Experts of a small language model: vocabulary 8192.
Below are experts of layer 4 (counted from 0) of a mixture-of-experts language model. Rows are named router (the router's row for the expert), up (a neuron's input weights, with its number) and show model dimensions 0-127. Each number is 500 + 40 x the weight over its row's rms, rounded and kept within 0 to 999. Numbers have three digits each.
After each expert's rows: "gets" lists some tokens that make up at least twice as much of what it gets as of all text; "comes after" lists some tokens at least twice as common just before its tokens as in all text. This comes from a sample of Wikipedia text that the model never trained on. Tokens count by the router's weight.

# expert 29
router:474524532470430552539448477470497475451566482544478452431464527557452451434456573527438523516446537532558444498518539494541515529516438523489524489463511474525497493521544426525437510447436582497479571523481488486526533497486511546533468474536491498546501459485437536487532411441501525433492448542532431485477455419502501422529534497467465488511464543536470457593493445484510507501459
up36:529561504532457471597462456478434512470474456555516498500491507528485535478442451465516469594476496490480494468558503507524565457481482566505464470505567455539467528553503451442561534534562566495567471516559524538537524469518526524585452531438561500526460480520513566567555442502430537502532492439548524569489518454505485500434489529520543434523456528487490515451531525493521464435475
up37:516455469511504516487476513551597457433529460470493520435545520517514465518515515490530496548548493539478434528538485469516423416538533514477552475512555463535457524501446496555560507504525392474523526484514510587524510489501391514451475525516509525532442470454475504524401515510512485516532524572455431533502473460537483502449507455502478492554559541496543456591563451458452512457520
up38:541498513575492502539488509475582502537539479483469476354428445552468494502523468465482496447503567540533515447463493437517560511430450416477496445502494524562470484545457561422488453485521467428517511446516492491538534521508511475487519513496462549588455546553514510493502513540523523482495467511597540503515440444505448511567567477502463509479529464518543537468472541458493537470523
up39:503480476505479423528529476452510445496521588517515475505522475460523471441565480500429511479465460516372481511506530450458524476564511480506586580525558544554454499585499521511497408540550496476526483528494476469490534553516526496577553482467484525553607515472510516567569509511522522461518481487522535526419506487566497476486515483501469529530521434492496552504490507507408499477438
gets: " |", "|", ";", ":", " +", " /"
comes after: "  ", " 0", ")", "%", " 1", " —"

# expert 2
router:525471490524445496455497476522408438394577579517527490462524472487521458536455478520500485520478521525526489453523582510475492514507478501513541458479496485496487487475480485531552511498555475488420462458522579471483528495490456511415394538531483516567491517476560505464477511511476493538444570427549488462497558523499532431573442626462472477493472527553544500535478469456541492518471
up0:525499494514566504470523507513456613565542451510511440441422454457501494503442494463543520517479508531525602503500506497486568525425494504471513453517567476480456515505440515502482460553576529434412470500503593471535524515471484491508536430553492497470460524487508456506442420541519490522478457503548474473495484452572490503526513516458457453521388532583469494486455506507465497535511
up1:455539477471415469515499473524495517551535545450554563429520533497515467532530482530449502532524439556566505546478513518497518495497496542567498513465560462549493581342484557517513520478508494524451536451487433516487482540491513490477450489561505499590476504439532476479556519508450411541390551500554542476478498544472465513534466538482492492492502477481451533474466518559472518459507
up2:496458462588532529409468483478489486458475540498474477465496438553478511521543430562531485555452508517539382468565495483461480476447520486553448475514531540529488515588501491505552464461506471454495516434539533454469403562552487526513530461461530504580511487516441543510516471482538440485500466482468508514487548517595550520573481537505508524589430454525466506495481519459498497520478
up3:492504551523539501496486450461563555528482490448469507445469452448488459546514527458507473455489493463543482485505508507529461498478465443520549519576484451553517505524555506499539427526515501518455497383437511544501582433521509478545383526534447520536541502500568514486590441447453540534480532476523527569440432501519438464516464491511464496458513470565554486481481488575543535478474
gets: "-", " un", " co", " e", " inter", " al"
comes after: "-", " a", " the", " \"", " and", " ("

# expert 3
router:477506508454514469449407422499509457450522479490476471492460497478465511519482561494526437489527481510468502493532553543534567573484474577523471498502499505593580492486546456502512516459429546459528561508465562525555579508503493464560518547554454481444542484486494581475490521473467486437477521411513539515498491443526518481552483536518538545505519510513552547555454503473484392441435
up1:554443550508463533531535531550634523457501427433555534542529513476459498526503543527498474477460482529518468484486580583504522471517523501525519467565424481494416547489523520579508518461513469518475506544493546455481478533541497525537485506539501535463562423400552550478534495503440499533505479571487517464459501484517463528510448526516482466526503547430553500596500430520484526513525
up2:529509527494441531536444486521563489524419476485487493511466516564515449491499539499526528543472477583528544514471502464525558547476558558497504433491515543554524444544502431430393429454468461439473574450481482559517501459527572427478558504498581482512555431512508502517532479530503555510507571448507493483520479465479482484487526465476475575465563445496514472488510556479583513515521
up3:485534507482544486452466410510514415528458492464449526483510535515520505453500530377534467459529473467569499409541512496487522473468557537496456547557431492507547535427434466545513498547495514428602471506478474496498555500417487456502506466550495481463445485487502518495511566461447463496560496479539513530528536547512522494491441522575504471563513431490577525484449538500462498479542
up4:443447548486572546477447478523469489476512515518546567522530525432538493539552567433578445517484483483471544441500538443565496500491553456451520534491514525493537528499484485497489488492471545474494532535473556519528501538586467548522475551505497514528448464532505510489489520407509481516474526505494547476519548507566475580459446430450460472363552528469507586461501537451488536554503
gets: ",", " in", " and", " of", " from", " but"
comes after: "s", ",", ")", " However", "es", "e"

# expert 7
router:505530458444459423523450481450484447427537458531442509504448482517510434495456551541479425499514512525518494489527502544503564497425440599513532542499414462522582427498557484529501537452488525524516545517532486506518528490456487532508459556464489492484500540496477518454413489428522507518484549503496545525542506462507495501553429466531538505531483560555569549590500463475452474428462
up1:509526497470508539501494513560513540606529475478505412438496489442488536450464487480425503568538528440506447492538532512477466599451517532514521490537472514510548514448504454503469480499435535467512547440490544498492532546464476498477487464567513498404522534546554522569525480512457501589495538426543464513531488419529464499515443546513399480519525525504483451538530532455428485463455
up2:443509436523547492498538467521463521425473497440588510565443449542493488538515486559512476491458530522473479489531514450466505600395569469488514472549501485515439446466485450470420514495525507540530498515475525483467553471535508457509481569536537528523541506419541539494525451533589475432492509543472482477439510528514443480510423533513492556460565457508486473538548445458433524520510
up3:560532497542465478517486444535496478461475508517534491550437501519551494489518434542550456543559422562544524511498466483555556475487528433472453484518527548463513490521564560496529461542440492522493477500498475508411467556498533513436492461465586532491520517474531534496482474478490495584573474433535502510493482437455483549495419516588518472566514425547485576443494476510515462466419
up4:442505510455483541476485551483492498542464515548454528480458469524476476550495483528549447514527501488449429571506403539530501518507514534562509422462557506459496495564587486456519504503530496483530427510551446474486514568499538475475385518474456522518391477507473559482445496487510569457504477483461587479548510468493517504512535437554504537513486512554577460569505525492579505488456
gets: ".", "\n\n", ";", ":", "\"", " because"
comes after: ".", "s", ")", "\"", " season", "es"

# expert 15
router:440529459409533445448375492480483534387448460532537549527515485538484488491536602513493501461528504521542519526518481522491583505445454583415506464453465450521493507478562447487460518562473496511464510532488491488535496493457476465558502554475498494471509483522513533516448492516523522511463463533533438463560460497501504426507518514553520527549493507527501563540508406518499467411491
up1:487434518405576493490538592495486537500499491488527485495499488525506502475507467509485420541516469559545490507468548502477470482546490517559461491480449466485537544494516497569558485582494530505590533587473411443429553476497594471445494529471544473465455413469581547524460508518468483510446476532457551460498518473453521500491456517528514520454492447501432511473535462517547452463458
up2:494466528541473534536543488520420525551480471527494471466542456531503487503449507512550459506447484462465523527475531373524548528539473550546517464468509552518494477523566591512551508432518571476464529534465493507556423469468521493500461483512425526480563476602524490481534548547491447489421509519456573550507494529466449445557487446538540498516607494480464493488479463516513505484448
up3:515552446476434491478492508457515525508508469484584524492541496460444516513475539511516511466477456457462491526432475467492590482499519470531464429495472418588474522485485462466437462503495475498550453465471489475505494523434474520505522447409538501547599501514576425538483477419518494469554554539514545471508559483547515507531495547418461525478578456453522540532516478493461421450457
up4:495496484479448434532546529506583534541555503480503603519560502497505452542450464530478470446511541451524427477513502529544541504539461512497454506505487471669541484528479518511468458553463521481473499523515478411529521510425509432509465452506511505477544478462553542496427533446508528498475531482533530468499459516469515476472452544486519450513477510547396499472578526554551489531462
gets: ")", "\"", "}", " 2019", " 2015", " 2018"
comes after: ",", " in", "19", " 18", "–", " ("

# expert 10
router:495523540475436472480463456492466453452540542522489501543519501498516471467461535435427441511470482507554474471519570474518534538460432604420504420513406457471533511513515557521514542561478522464504480476494497425509564522455473550483488551526486489474527505493504564512476503547449518498486525526506522546544491450491456431481513590490507463472470490458516507496478507451439373434422
up0:534462557496565522461523438506461450473524484491477473494458413500485567463489584468515546512495554516496501435575432411528463484468505498445540426508516503549462530463483458469480576497549560532486476515463473492478466496508459549475465533469487506487484469537484564561421558486513587499384520522523496624492452532516497483512475501467472479462471521547462467535500493541467465546477
up1:482523436501515493472416471532525449555535502490482584476506507518451474489524581482501523445587553524566448501468493516420570489497504485583419448523471487509537486566537491500507540417520496470550461516540484470420432455489480507500565497525514545481530463463522459489433472526503577536466423515515485502463509453512462556482509560546482500475424486511583493505434517545538493501544
up2:563498490525421498470479510504480522589536543497462471490494505458467501446554537498498574513509549562483481550503486519512533464412425487489517585449441564587518573479500503508497497477467540488497520489448550507501525480537575484545533477536449499482445579513516535442431536546594521506500507441503520486478498435507541449572497517542529506442481430475487518558588453469510483514541
up3:568470518508510551608468486432453584514461486528496516510533530476536519520515489501574537409479489492461507539482501536596493432495488464456446479537461538495474472533541451531504458413542512584491491515474528526456510558564573444529549472558623480449488506586528456493507484525455479528523537509476524463526550507514497516551407466513528498533516495487440508496495483481500491497548
gets: " was", " is", " he", " were", " are", " had"
comes after: ",", " he", " It", " it", ".", " which"

# expert 20
router:469520537447458544543450551532474466431498497482528461516551466633531483471536521420500438474464562493500507507507470547512550414449533545544556468440436522489537459473522500486506471492478581471555452480491506491472486518493501507474489520496464484438584559477518560515427488543507456473427492488478466618456517436514509440510551512474491433546519491497549548495467536483516482493528
up0:443512582514399486505513522465544495443562509560516507525527481466502474456506459474557396526522542543544519481611467476504548527492517517438518525478503448499569515528469488504538519583469487505527503493534436487537471491541561517569522499520497514519459483494475481512494577459533532543502508471495501485494533535430514523440415558482495526545515455439442557419499492529571602523500
up1:458469583493433541569431435467526493537540495489483437537484494495480424525526436562519464532558523482434555520540462550477543528506560535515445532557459473490478488493536473530560425495535456500486484445573562528422480473509492504506474509486552488462558525511525528478430552513528487533463527474487554444530479424516444507497490567567548509473525508562564490455512462478477509429552
up2:522500565524483457508486524485414505514553505482541452490549441472531449425494471540574488515559525523493531513545476489527448548477470499525468525492480504489540469525515548523580472500486500562499514507529494514483518538506517516506559518438500526540501500430573482505497489544436488486501539490491539653425548486446563526518405469569510511469500412419481580528547520463531462441508
up3:542505495492517505516456545534445499495504479474493571532469559465540600516510469535515552399497476418533568536462473495509496474485535548504465520395518481451488447570467531514564499522487571441428462483498537489509490479526478457376431456555471498502573564490459503489499483559486511506477447428470540530474529459544542498552483511496563464524503513526496527502550519495549451514442
gets: " the", " his", "s", "'", " a", " of"
comes after: "'", " of", " his", " for", " with", " as"

# expert 11
router:461483570497563536534496519505541498459466489526439500446455547546477405467506561486537490525543472530557522532486473509517478528507475486475527456418431498494466409546561498478469487493478487487506470491467501493458566557419447524469426549515461499527502545460429545480474502398532501511538447515432441500534477468487443493605544479443545460570460520555513466512546495499542525475491
up1:504478484550449470500481468520502514471502516477462460439551487535517478408516555470598465554539549503581518535488528569445436502494430555490492534488428462501490506553501511476427484497492462459439485528450490466372468528473554511507539547459484504510480499512451529443561472544565524479581533497480512488498428485544509521456562465513528476524525543487510403486552467559533516516460
up2:489481514542427495451510508473499530511462494521520419496528588563513583533454593469482479503480500529512498556505434474568507504487515513532460550498465527519560508515500556499511492590470480510426497527500394514535517470424530508566514514497494492545538494411488461497481508505455577523561490483487488602508415481521498547507473483538467508461556482489443475561444460549470547523427
up3:468495483555420530489532467477569577488498581510453476463456525509463507472456517495527493563564520527471560489505557516554484495496546472477427374567489528458436550519545571465514522486513493492481466509464558462514495467505501459474493505589571509517482510520502537446410534514536503465458527494484493537537525492544517479513455487472471511446403581500520481552436524447556523471554
up4:484549540437519523560495515480456477503509537530541525544509466541493444462475429424463560441528525476421536517465469431491441455524607519509501464434565496501491507459537482532527484447448474491514516544464556520459479527451518527511520546470402517484600473508512492483555571436555450430481442482543438558504504523480528497503477521531472448554431497508493490481569509532496519485447
gets: " |", ";", " Team", " Total", " Party", " %"
comes after: " |", "|", ";", "  ", " Team", " No"

# expert 24
router:434517499489567503526497495477538515415537482504517572431519493607459523434564549511516525455478538532505472503492513521550517476527432524411521534441457489620530460526505434476496558515443469510532510487428526477569454521504479496515467522542519506511481459494545492501526468470413533461507569520513543473539496475542524415553549522534526459516530515551470501590509460457557493510470
up1:547495469509546477506493499539549482489540472451483497462531494585522534523435529568480547486441467506483559517556515545486486509496445537463421537509401499495459510455458486469560525463487508486483459436483517472459445587501465490511444478495526523530502601490479512478558552476532526504561588525452447511492447511514578496487575501454509504579465519535433468482532500416514417512444
up2:475520453419540471406459610517497439461427466528509462534571511555495504477535566476512534496582430470449474514535511546472540482460521518532517570476481490487482496449463461465495553478599443504478478518523455507515537469494514530574493485518468519574450504462514513460485480490479523447441503524542424550433527458498492513475524502565486502519472507542439551491479497521503389537468
up3:443496513489417491526428471576529481408475527516519482522553509499529573476511437485456529520524478525563528541457493493534443453446438517528551470515496478519521456553550486534459481401415554492450563526467458517484467510489436522510534490515560487482499462471422526511517576542512457487494509547548414456553545477578483466486484499521460503558572527500484498553502429532473545486483
up4:427513593364440536491439420558495521495476528537526538488531549544505492508487518457511479557532463419496449490579465570530544493498554482456478515476498420518491540477500557499515489485476498492461467454586466473487505457539435484459500491530456462434568486429524507507437519554475517498497550518493532484456451528556517539544516502544488518518556527512531453437489515431528486548507
gets: " 1", " 2", " 3", " 4", " 6", " 18"
comes after: " |", " (", ":", "|", " on", ";"

# expert 27
router:453524454485539512524540508492510479397526509525497479492503462482452399535466614514488423562433468496488497557470535550484509526409487539499511425525400468470548423514495513515479464506520493511478477556509553501513539522489478521501457531490476504525506524476532525522425482460427427533470445524455473535522512435496445453557529480492556475543447478576512564558486461456532483485463
up36:437479449502519479536523528464543500532490566547501493497496466577510472525422484522435500542477485466476508495499526487506413588492534544542467428467434460466469462552524515479499497479457537491554482458469483470490404536465507471554442483528524522508504533552533485491482504474459453541423515522516511416476576575452422473462519501494543533599438505456492511597452492552509510449520
up37:436507545478438514571379558486502444509518518542473487519467482435512487499489535550512520582565406499479540501561505495427485571493467552482513492409465510492507469514454505500448481537470526530580522469555500542558475507505449471482510491511509536490508556502483537418395515515472509485461483586493461461539519580511523518499525464502511463472509417542526421523502521543525511527526
up38:471473454527490459451493539499450446506530522533478492418598492442509408425530544469474432458500459577510527528482555529535467528461514512474395483525515440445515442496540508509507518443554522486588479540433511530517508479508539497568484551521502495553544551514520491491501499540508476526451491522523437504479448523509484452489535580544519521497439484527590445540546523459469460424509
up39:438542463443429434534470386473580461500458422490433521481531536491472540467457481478505472509522457469528570524524497476508435566486488535497546475432496547529488518473439580521536533432524532504535494470452545433519487489544537544476529494472569498545435563526570503546512526537493488462473474400515497528489551543474511487566523536529495524464471538502490552539494483553521467485445
gets: "-", "\n", "|", " •", "  ", "\n "
comes after: "\n", "-", " |", ")", "|", "\n\n"

# expert 9
router:483436500478512492513498465432529435434563490516533572461458461545475453499495478529491500557522477585487496447554586502528598511450433542497537483502443477542581460460547450510455543521499516523524544532471478492531546536489498497438495523529516492464530501463436500449485467546551529549500531438478478481494500519520480441567480572533482533523462557520583556513531444439423475448467
up36:465498475450467486553507506459423553494584438584589500449522545472519533494450465512489582503539530535504477472519549478536502517455559548521498545573489506475521532528550504479465482484514568456405433445490430516602406525493519484511556480460494507487515501547551498560515509557549529542514525542507485449429522475519482513524449526452479484470499500478530510531559505486537428479438
up37:558476464491555492516492487432508468464527484443504464459422483516484568541505571508503505546519423479543473545528537540433451437479487455600515442533477487500511446459485442520467514460507559529460522484490534417455471472449479538462454454456526523480504450500509519388496488471497477450504460499498560520560478497402487563484520481534548528559448472531504558469534531583493455540477
up38:487460461504503568473542527564516564524531560502426536566511569516475453467468524514451483506541500563468451482514485526467518508495426465471532510501488477456526540564480475442522552483443521533507509494515496463525482595494494560445502469449548531455521493516534441473554483394549461436525469562503558542525521424443436485563513461531460542493469468442521460592459498470520521545466
up39:507439475505547540534459531484537468487527440464504569481505514481480460530539499468502509447503483437509526421476480525461471486530530503517515476530573467470538549503516491520523420500460545513387560508452475509507459431393471485614442560543522502487547450505467523493548531555455537459485471551498482491540420455470490500514515438489425482501483577497453505551553563475452445472496
gets: "\n", "\n\n", " (", " \"", "  ", " '"
comes after: ".", "=", " |", "\"", ")", " \""

# expert 13
router:446480490467538463519413486498505493431564508518500475466459523592442476470543574530521510497514524523574448485505522540503498474457424531516529417413453491531518487504520505478475541446452502511485556510435490457563495513389456541549503542533517486491518448438475518512428450482508485511468438543506451453544454454495447437613502478512491488496471546471508466568522436485491508516470
up1:522469561464518480540539506564554503477449497455510495482571536515523516502506482529531530480580539484545412521433497514522492511438499502446416470473440545510498511518430425589557510488545549511523524513505452572528418491528512529480524472534563579474557473490532593488560532459522497523479516540523540459515434425549480479469537494461482498533500500494497444481522450434545485585470
up2:506545503483412462555448506498479463510461510537541384483482482530452473462461478555517475535545524525470531511515573511510474515554426475505606497433535441575518482474463509480565510576530459532468467469552521447501483541479480520423512494508445583496505504504592522500505466475513492499487457453473517503472538484528477584541504469478470472460566540461460558498535534393511475478469
up3:465485543476486444537515575511502559483504533486526460499431562559523495570488508455534459460472498506472519459475461478507481472448486443526515539446533535493560563433414514445506414455591545538523468469447490476569505499476458522442467570523522519518532448490578464524524481499462468462471407518440497494470480534527536523486506532513488377501520547478424493528462541508464520462520
up4:479504490405484467559447579543490509545417499480480482481485521491529480526468529551526448475534484499495437545516480499480516496479531505515514502517489518513507553506535489523544476490506481466402554513476465487453529465526503556568558541504571506498471461524509515596538474444582510503465506456612446554530526486468505519522485440441443643434490478488465431499449503529503452542483
gets: " 0", "0", "%", "1", ".", " 1"
comes after: " |", "–", ".", "|", ";", ":"

# expert 4
router:498487490497474454436450517510488402434517477414441471413465526556500503473445518551543521472548515550492513468546557505515506533504517534564529521443501448540499466486506438525495591460493507488538539512531468477502564493505425497490463518513490481543531468511498560470466469533439476447512570500482512578498543466563427464537407557519554487550526508538512512571455481496492446490411
up1:447528472547485488471524466443508509527481503531494525482488552489445516489552456515496493509567539568511499538448453441510500499520452450512455482560445438489472508504527516466512533462485536516494486488531452556503434535543445482562501470509611517383541510626450457462472488513511513465498474490551481484516527463478465452566482430468517457476486456528540409540442504515429424461454
up2:437585519577475575507498527487575527495547473538536529468496523544485477528542571554454464535557455478550418539461491518571509462498439528512480526443455499520545508463512521483469459526469534516438506470471474538555497506501525499434509569495434458520433497481523507591460479460508484533502382532447483525519399502512527522517526464473483467485550500512483517448478484549502517416562
up3:499488521459572442419515490484488485492443457503447529555503526535554387522516550565543435486458440490507494488476537519525493546521525535529476454503499494505553483524489521515588532505513502441527466535530443469491556552475550580526574463464509462522436582499554484495478523483458489453472507524556556581518465509398445433510436479526474548485532479467508515527501407519507513503527
up4:553505476517463495519452506496498501413513550464568452496398520495524461501474479545501519537478471531522630463493501545525494454475478457549540468537513453515489435498526529498510519419433446476499505518528538467503507528472440525495423518447497493492510499433526498493551509528495543576504515482547484550466535435516556476551613475589573526456478521498511572603537509507496507498522
gets: " to", " for", " on", " at", " In", "In"
comes after: ".", "\n\n", "s", "ed", " due", "ing"

# expert 30
router:400528467451527492546447560473513478450516489500453521528463544589447447516526489470518391461510451482563554574496446557565556552539535528511555488473473533493536419512539521530456512529506538492519445505495524496440504461416539551456470540468478508539489560491552488508435523522520465508488475468426480506513557524583436469457503503492542449564523534523535516524550496493540468515511
up1:499463466485484493414471445490468500557517512422497545536430537555510415525580467420585520462567463491498519513478472515509516594490566547461448493470542565471519555446492580490455483514505500512552513516552507465523474496538426535537571495470442517520528419401500459492447554519485488457487539539459496514485495499529481510445527527473467513525520546509491539550518418514497479497537
up2:421461517475546461612495468458475482490513484524448518574553531521473546569481578500504465504515502503520489568514453485564496506451509456496491503505521477516538437523522498506412512563535506486526507569438511446451464474496474517539428555516473514558495476435474532475491525474498511486538491476499513526511536401523493533450527471542487446429484601489533406538544448596485525487452
up3:572541519522470490520471514540475417536423507588445494501517534558413551429484539453526469535475464498520425528485511521468512497462498555509464531462517508576529446528553556558459478573474448430478414523543490474528504452542487503491498466521531516501421489538486502547511553506554455527529485479499480448437456482560477451493486407498539547503458556503537499492549457562461523482524
up4:518511502553506490538561562496505560440503492559499524523484477480435513537554488510555464468492556575462536511499466485490511502522530522433451426543548495432559483468514419438524484529507550454553546438603493578471524478470463479432492501513547519502484493608506518440402531490477577447502502484438469526448496500536490538482440478500531485440491490411497526489489512526510460533527
gets: "=", "\n\n", " =", "\n", " career", "Personal"
comes after: "=", "\n\n", " =", "See", "Personal", " also"

# expert 18
router:362475540509549527482502508477473541455504522494498460453492476499495450503459566490546448461483526559451541502458478486532511499532453581546482484503476543454506541462555495533542456468464528476519446476451539493504426475543452517563531461435516490477481539545470490510487399418439451500480520504554431451436526514484524496537508489434552530497510493589535551472482455474521474399505
up0:488547526503498419513490464477438539558523445533535483505486535524570465527483492442489498505544520570490534480519447458515493566619530452480503510464445489431514518475505454490485457523543535454511492502506549570571543456475531510522420497509466507539494522547413519464505457412529418537489541440482503505492442489529499561488512514499459456460483581590511533478432505532574497545527
up1:428526609556549454566452502562527482548523496442563531559566470458538526434480513458565557542424523547485482465427458558522507545473507492504503414493563470482531486532501446459510493440566513485496515488499527502532475589439516502447505496496509496487528522515519470488522461553479525544484502469490473524442539508455556541532437486561544494563539445472537468546456505434469494479472
up2:510476567464480484530461460493439472523455422491504471493513458486518460510497447491549448418504448499469570531527456503523526494519529546524528460542453534471470474443486485564502411471496482467519491462491547494485523500516455484593575432446464474558466575524543429437399490467529471554492485453510458503572460529581493438538469564506537480529537516478498558472472485496521522477576
up3:478463481545527546552622503468426548526468479455563479432470523466489474495448508486460491459486547493547500550492465485491526477453511504548513500584526458554487542468524477471525517548487509455534500472524523457496392507498493464428522501474550496449492532625490500500490515482465442568465557433562532492527519497545485504499482514491528531486399547490523454473445441472517570419487
gets: " the", " The", "The", " United", " New", " South"
comes after: " the", " of", " in", " to", " on", " from"

# expert 19
router:438481536484479499514506530554533521444556592489483531494513506495496472518515533449494531455549573556502484543487535551585542459506458542470494407477540458583480492399489488470476554502515536524471443446495517519513457568517513571462521500531523507395526522516462499495460431440516542536508477548578541484453469519495458447562459470499530519497494528486576516557506466453413470507513
up1:509532589481539479514533493513469537493531525553467513499507539534489442448467505523476517522509453495451497445497408462509448445404526570518532493497484471597490522521454426522518513475446528506476452437486545439510485431572539528475514508549591505423417517520518546535411541481572431496514479497504473542507534533548489486489476538511444437491508476504473497523490531474475423454564
up2:477509505486483503419486543533461499553562407455428458556433490481426513493515437520546475502508455497464435557587555565492521504553485513528461585557490542507483548493492489516516511558476534519539469535521526479440486486525499514481531435508484571501555479534562502518470567489597541493482508519534420556497398525494462475573441536499531463500504482487511489509469524457510521574495
up3:501522494393515589439487494497519522550506483490463561483467538472478582460472504457500423517517425461427480544536419494495520546507510544493504530499452530514530485460492442470550540531472573529424499457465522516526586435530485538555521557464614506525465496465554478492503478438569492530445490554477491528470530497565486466486505462495413484532499541497522456532490443482542501466521
up4:494460531484468495582487525449536432440479544525477421514461452389586463536468448618483534466522562491501494510520518492533487516439470471493480521446488439538484506509513491494458489545531588493452518536480548505463481481475524568455503515473462511541551553421500557492492530539467529434519554534531501456471476478568506520531512565515540507501458564486480452477507468482420469426484
gets: " C", " A", "S", " U", " R", " S"
comes after: " (", ".", " \"", " U", ":", "\n\n"

# expert 0
router:401501540501518431516488423503494441419541522410525570494479462506527479481483538508496436484498562472550479539517470497493540447496456530561488501483452461568536500468511555533548544537469530454543487529474463476553482484484465434494452456451552478506513503464545504480483410503438472504461462515472520457470477469591448475581428561533490452527560507488538500509502433438538492468450
up0:465535561399434441529458498495498472453588510497475477526449438507485458505515508517593501485489531459498450450494584476478480558553499521584542469574481462429547565511551438508495518494456531473507465549469459508499487551455475503543530487452497473480523492451567520499501552524488512531520477457488458565528481521458554440553460427495471426498489498551519576531500461442510478525439
up1:473533537497510460469441486513437489435488547428515573450416500529530492457563541541486496484498519495519537460499513536561541448416474478574501537516449472510537546465429542570547538496500476461487472497562483449526453530509480511464620524466564478467544499513472506508515566480439489564533492512526460499469538498514537486500531483520513509563482449527457538432457520571387488542513
up2:562492479509530517448583478561510460448523505498404561480474481456461542520495494561547543456495416529459526485494510504574484490554535451478507446560533524515457440536471486489526606447495499465510455502549566523554562552561464452496489520470460503461555455491514465445527489504551547483549509497540486520514488466524517608530428451522531470469433488470535431465465459479499479476465
up3:512538524523515472566490552495451485568433519513539465491473519474448513472525473484600463512432494512490509540530481519476459505474537523512490484493529495555489482411526508495407487403531561460527499538556523475497463544462477490522477443505513480427489498419506487474348477462519552505497527506551544508442431478483467469512457546504568518515498502523446472511520637457507508501517
gets: " a", " one", " two", " first", " of", " other"
comes after: " the", " of", " a", " with", " for", " and"